Weights of a small mixture-of-experts language model, trained from scratch on English Wikipedia.
Size: width 640, vocabulary 32000, 223M parameters.
Experts: a softmax router, 32 empty slots to pick.
Training: a variant of Muon for the experts, 552M tokens.
Below are experts of layer 8 (counted from 0) of a mixture-of-experts language model. Rows are named router (the router's row for the expert), down (a neuron's output weights, with its number) and show model dimensions 448-511. Each number is 128 + 32 x the weight over its row's rms, rounded and kept within 0 to 255. Numbers have three digits each.
Before each expert's rows: "raises" lists some tokens whose logits its average output raises strongly, later layers aside. This comes from a sample of Wikipedia text that the model never trained on.

# expert 27
raises: " |", "|", "^{[", " (", " /", "("
router:123150168137176138133118159108107172139137104154152121177116130110177129123108171180161102179111065153107150060154184181131120118138098171152139119117138129109145085100085160118166161133161158
down0:081185132118036156123158107108231139152151149095134115127101144148157174143185102182107163046139144097126093112137128092082147160131119146130143116139100165086170119142074088173154146165097138
down1:064125146129149098157193160121076100128113187150106176103121163150152146079141132163152127138171143168172134116128127118106203180107114085151140146155155090128111077128129128125142135117149112
down2:104155141101134144068184160146123121125140083147115106080153136086139100124227101088103112137152061158107107130108168094106145117137098123094155152110113157097164153117139190164176133165113093
down3:113143163149132139170161160132136156157151135132072125067124100144109168161127175117123142155083097113130093158122166123125109151159090131055122173119124101095045140079151119126110128163082136
down4:127108122124089152104098129080159090137139092119095169118127167152100122155110164126098146101076118184086185178158130109128157149138059162145109121165091086165141111126113113166164077125095152
down5:111067135099183168160141110128135161053073114160085153124092069117150187155128129197159076137115076185194178103135093182096099147121144183164144106088122164172104129142097132150115176117130147

# expert 25
raises: " the", " 2", " 3", " 5", " and", " 6"
router:139165059165065137092091093081132101146128081071177121134130115162132089180120114132134073083132102079118150109124145117128128125108100086151144099165127095128065181210140148106180161126116094
down0:169109125132145141153165129187144095117081139150125145143159119156098129119153130038149168088093107116143136118149149100186177118147172123075140145112075117106150119095151158137068097084138155
down1:197085127159152119105149153139149102145079149167174114153128081101187158135159144171081117085107114167078135120097135082145161116155114176139170055190139153120147154119181128129134142085042110
down2:083125134103098091163103148142108118122079085126144072099167098125111159150074141123064154106133156140124143116099133120118084121094142142118126106096172106166080175150113146125132111126088086
down3:171109169152108180137083136116097120125170057097138113102138146104169163173122081171105112162100102123156083151137141130086102132072132126120096197160138150090135111153114174136095118143090096
down4:123177100166125136154088079132123114076128152139109159099099145128121177149078093163135116087151126102093159162088062118145095113103090128063135189129123116143119176063136126145086090127155124
down5:088131123075112131089102150129148131143055125151146113118123153108190126102126196134160126099099092070169153166173167158134147141135141140159126108092114137116117091091137069201127141110140156

# expert 0
raises: "\n", "^{[", "Let", "Because"
router:165146142142137178089114080099113179050125161173126150146163141112080132155116156174166105107175108103140105162120126135140109160118126125136143085118148124133185140149091131114074126109111134
down0:166165089090116129136180150105122187112141149150140134126076127202154099135142145170149180179114133094116179155117159119159119097134174139164132173184136128063193122077096102155117174111147121
down1:118103134139137129098129122159115186110180102123116136200147134145066116155184071159058151096093151127083104128082136169136134172099137145077123128145130151102161128081132165164158102143134103
down2:106154089096149109142154106114129118099112203159144148097103159091139122115153163174137151112184104107124117115195123199119110158162055141113185173151125104164110162132108108091108162117110094
down3:098128134082122170161145112145134165054090099111086123113164137077123192106180072076097152128093076077082128163101153096108134157136163111141133078175111126136110123155126065114037158182087103
down4:124115123086154161127076158153118098177093075133093099132155119112153141119136098190178189130104101131125117133132132117108117082113205100149148104087154116098065125191122133079158134151115113
down5:118115194149168164129099094139136129171097124134170118128156077126157203132159159112175151092141139131132104086114095183073121164075121100180157175150119125118098093119105149128161124130122088

# expert 34
raises: " |", "\n", " (", "-", "(", "/"
router:116112152134162122102133137164139134121183084146082160189113118072088116166133102106066111104127097157130136082137141113138110123139169145109150147154144136121172121176106148143105072107106204
down0:098111107162132134169152129085057176111115157152143128139111099131109147179143182115162185163073106095142129129070178201143151159094178140217126115147180099121098094093114162102145098106151074
down1:153176192133131135100126092138117144143139098161107176147142146076092103137130137098104145108145048128123125091121111103177104133075079079152077105148106127139113176151111109070122108175113152
down2:166077122044110114118100115119133143075086142101137192112124220078107032143112122110080166135082128131095122125122084114124169141127130144126111096122152128082124159140098119118156087149103132
down3:187174092102104164158116148113147111140134110161096146089112170119097138133148108113196177112106149153109127169104134115138159130102171102151104108130071155078074115137157134093146151066149145
down4:139184126124175094117133105060153096078135144138100148134165150062116112134162159144127147223141187154139168173111110109097175154099132120106178120171095094121088141130117161110155170099138067
down5:088094138162103089058191152075157083160076060138102128179153138150140151080140112103144148113128102147068122114128178140083102143159116174121053073140124193162114118181061146098147137157110096

# expert 15
raises: "\n", " In", " At", " ", " He", " The"
router:145087116156142158168194115131145135187120114121167075116098080094108144110154145178127155100191128122100133125122100102169076114136139181103147099119108150128150078058093142114128190182128137
down0:118104130171156094075099122141114101139162137091126145123167093117090120198161136135058126138114129163123137152190117132160123070135155149081118195122142106121131130164129129125133148096072064
down1:153116148134130114131050073141120132152130099096102114170162099107145123129104126111122090168105075103099124103180106123125130146098151114123151082150137172116152098116115138086093135089080080
down2:142100189144140128137134142148150122100080126102105106105144137196164117104102164171128115073128128117118048123142130114128136170122178069158098134137142119102123166163067177135190146093150154
down3:135103110141101103119172104126116121108117110109085162108135142168153176073105106112209119139089151171117089068080072056139114148091169162183094196130134103174073100151124123131128081114163137
down4:133157140121114160114099099119172055116181159095155098102126107094076078082167168099100148179188161176121140089079142075147113161074133098071170208171120175074165096081175125127141152129131162
down5:117145171158168156134155130112148098119133096132127108109075068120088118131178140161107142076117174093133095115090149144110105070150126077103100129114147066096115155178121146154122133127193116

# expert 22
raises: "\n", " I", " |", " A", " ", " The"
router:129145163114175152141106211138157079147131120100106127125136099121181095158097147151131135144102040144145058125157082094162134136105139129135144082121068117150082053058098116067079151128167120
down0:113080140146107123162146152090156098151130058095122141077165144082086177146118181125088085052214122118096153120086116132183186107111182121110155195108060156117139090183149089137189148144144129
down1:159136154084149112223141137192166085162156144131099190137147150116133134148141185165120106164151091145119160100115156117101148102044186126110039063104160139146064150089134126157171121177141130
down2:171116151113118147145098135162140160217135135097134148128139126141151145127123092129131135155121172130121154215129097143136108151157141124135074134133122137128112125091099163121125117129097147
down3:145116085127141105150180168127164128099140134146179148130100197133142141108149111141079137100160085122161191120091153126159173154075159155144153156139159167128098202135099110146146114050118099
down4:115103102149116157109130079154105120138144141143111156093090159147129135119165142151126152133159179106069131153146164138149147160073122127168115141144142144108116132173107166074106126076071112
down5:103158115129158157181079113159121146142151141112125148126117168162144137195171128104161139127131140200135100087095129134154141127134121122083094091098156103092093110187158120108077108124126159

# expert 48
raises: " examples", "Species", "signed", " noted", " popularity", " fiction"
router:103133171099145149178124073133161109219114170099129103159079153175119092093116143126168144154141212125122127107097153204095085099089125202141067135130122130120112065169105131095117121149069116
down0:129127139124124103114144165191109155109183102100086108134171105128145138143106122108072116118107132074083097143115158126163118118149139167112091099135068144101083147154085144139074116122136132
down1:115125165018180149165123162134125131098102158160146099122048124126142163142183114102103137105196152121092134145093130103127094127174148131124128150151085138153121193089134146159156163093090120
down2:122183115086141157134116105155084147154128148139126160119114153165087078163131149115084089129131112145094181216219159116130105119141120142160080129150104137119083161120154163169168113142100156
down3:123090143110166135116145131126062111093187072145057151131115179151115119138137091064169198158087165107107123142155117118137128156135070141144114157162113154126154128152094087134178131118224064
down4:127171137101092166167112104129096118150124112176134056124103176109117117151126109131151117080090147127151098166124194132120094131113147182110120093171127102105175119165155113158131085155116133
down5:124177110082119086150118122120116070142162112149112082127122176134112161200134089172171105151104136147107143133147103164152057108108141154193138153121154152096170125074097063177138176130132140

# expert 32
raises: "\n", " ", " —", " 1", " 0"
router:150153086122166159168128145177121129148135132197102133113152083180113133130109132118157121095114123111108090128072143121130080086173165162166110184147107161097090134121155182160126164118129102
down0:193186124127140160122152136153136122136130087163115192109158145120138117143117110107145119154119120141179145134168147123079150090122129121170148085117104174109115107135112172161090134113082154
down1:120093100159146141105098143137157111121094149115133179109185096127131150166082147093151140159112148155118117042180109138101080176132111085129165092151178165102164134194140119161107084135168106
down2:072138107144118166193097133120067121161169170133147110123127125199107197091144162066135087123171149110104164133050142052116143145142036097160156111167107172129173107092086097152123145152165157
down3:154167075139115116130184135088145123123157123146171111149177109179117118107054123076062059112111123155111178120073158127110119113113134136141192084152168133188161113108113158073173163154124133
down4:168112149091121122154119114154185209122112099107125104140138081192134143101160116176111130083049118118119142115168150114078152154118116117105185154142115128124125128177106103148179117090139180
down5:151109124145111153142147098119162116168132144129071150119149103115172099098131126026130107073086145110184134099136103147164076085116161112155078089089139136086130153186138167139155149071089134

# expert 6
raises: "|", "|---|---|", "|---|", "|---|---|---|", "\n", "Season"
router:134158171171182152092136132163102131101126148154103146108122123069116087104089155065097151135076096124118166141112135104111184125117130110169100126148075116083152108082082129098162115166139112
down0:067124136118136113126083094170115125188164169166081124118103124092092159131177108142075116144110134069118117166107128086128171142124145068100133144098111160100098051114133103096162125130170062
down1:102197082119095130117100070087144120127117186131119104105114159095155069134179103091169172163095117175207113102106141166144094103152088133103087084146117162150134122155138151090118065124115140
down2:172123194101083122126103135154116115116142177134126118131115080208096133135129068132113120117124106085135107184145123192190138113143138132139163109122072150174131134082106089182109133140079058
down3:131085136130151129117112121159143142095112158187139185115129145134076114085118078146106108158155128142162152123146117129121148124153064175121114090086140105088151119107113144086146068151144099
down4:073152129131150125101060073175126116153177138111143097149102088177121102101120171115148101136086135131175077111112086107131146166121093169189158185118156133057151101108168101167140134102111141
down5:142173062139134126168197080108121134089111135111174109185108176072112184066122111105076151156151088161133085113166093156140114104127136213114121103052186138126150124109119124172119101134122099

# expert 51
raises: " (", " (\"", ";", " (1", " -", " in"
router:237092171134083129127137132141113131124160102153112224153121090143164100094153158126128177096159076153139183090080131109209090168109119147097088154137164089126103141084125145107169116133128135
down0:125173129090036106081083088065117094145125179073116151100079082154168142136120135103094195111098104127143108136188083186179034040144116143134160056125164033139183125157172117129111140162164149
down1:079080137110047177068120146158098124214086146089135064107132119192128154133125172094103106104147099147105121076103097096126103177146071111103141098120109118103138105104172135145170117120122159
down2:166183156152110109120133147160144068150119132121179089110130180093128111201124109047169113134106177128128068120126100126088101164126130097165140127207182125078154103138140105116103149100133142
down3:129153113108238151152114135087128109057128066082140125140160114138113112113111105099101096142153079086155127208158140156166134153148108102085088108106050138116081198202125093129141108103117082
down4:177143111183122164118128114210164131079162121102096128131167096116085166125132122097124111166106140130117134159114079115154164151119136088125126125116127103129174112117122118169136173140116091
down5:112226080065178161111165103091160067135188088086085192135110161112127084150158148166181099126134169180162155122163116086063109087140187133161145121093151150122143119155086125143109120173128124

# expert 35
raises: "Awards", " voted", " Awards", "-"
router:090147149085092166142137157057155077096120120119135146148095120120113161147144112090169087109107064153085131144102156120119181090134166123158135125178143111161120073165108053100134088163118119
down0:120116153151175108150100138129080137145129186136167148205158115161090119101149131117072104161177133125093095163069057175141104145163123109129153201171168116178113129206123179099160136107101154
down1:120097185100112112109152108116147067082159132159171128095154146046155106157145182153167092107150115094081163154076149100117113080131094135154071087165133143122157136174124146166171126196126140
down2:131104188070182109196150103087097122140080107106090120090125103172213146138119201137103166155099167134162157182107151145177096083111101094086149196147185112222153117164074171091073120088100183
down3:129127194119105089116083166145141126174122150111161191153118109036167108081088130154150172173144170122147115150106146133148048114153127168126173192074112145112093132157060159134151167118131130
down4:115159208122151145113122126167134160107185130199132104064164162097117151134133120074162111186138124121165160194065154131130143120173187110092156124128121084140133178130107085149163155108054141
down5:187150104139091117133120133115169183139092143105121094127161121096136143078122129106187134116123148111154128132136077153096118111147108072087168161098157065119192093135097121181152104151142124

# expert 49
raises: ",", " (", " ", "\n", " |", "/"
router:125181161186168096148086099138093093122129123184097121162134191090140121186084055137106142143057119125142166181097103150152141104127179108073131141162135124153142136186142171142112075062085170
down0:166155128105142147051153065149125079156143111094163154215146080163185135166130157103210109075194147115184112107170062105139145146136139117150140181137056146153144116158098129097138120189166128
down1:128143164136164099107090130142087121140119102136150107104122155125158111088136173177117089135172108113141122138135147102126089106105110150127150157162084073143120146177107098102127146166147208
down2:129069112090106096114168098097053110137165065054067182139120044120099099130142104139142164114103138122129184147177109139107119085087139127152136121133101155067119113132078107165153190114110176
down3:081179157048180140161118114062119162128165104103213172079088090078096116099118185057118197175128101104072095139176140127142093135153097112148152145192157096146136135147101174130116092095138115
down4:094141156143119192145110085140170107148115147142102163161101113091145166117119100188139117154176196122160129101147127090117096119131155128121151072082149156127131137095132140101138138155146106
down5:156110130185131098175060195118129150114123149125172093141140072145112065178151172143177067165113120152113128061109148146118085073156078139138118116095171179098078063135105089153139114097091170

# expert 30
raises: " and", ",", "/", " (", " in", ";"
router:170061170123163121156121115144146152115124140164118187132128168136072125134171103117141138143158122098141178102151069160087166126177144105121083159131113150098149177168139134131142130069133182
down0:094072108113131144182171155107114106119150103146142153093149152140107107160131100081134177180137121147129079178141140141135146140119151119131145094197102164094142151149138200172119151121082137
down1:186149160094121119102120136175095113111106102114188095143169150102142129088173080130120100108136085140126091180126166112072138107155148123075125129147137170138115116140133102145135119164200148
down2:098124184127155083059143130146169098187112123149091090141155181172102169089146120191105126167108112133115153133166113179124139144139129172150101059134106099158137143120126113127050107120166120
down3:149104130110136141069166114106094123094101131134107175073145203075169166117125115159198149090115075126113171102076179093125128126203118179099181134148149092079108142059107118142147125155142122
down4:150139105119207186091146083180108116163175198157148107146119167088089114122118141143118134095148162086097149074180090161116119147118165048167120111189159086106125102163171152155115131137086141
down5:113153157121105172152086164114145162158164142065123130183092106068136126085163152184194112122109078119162095145112164093080131093134076088107115101147107125132127172101126120060130135110131108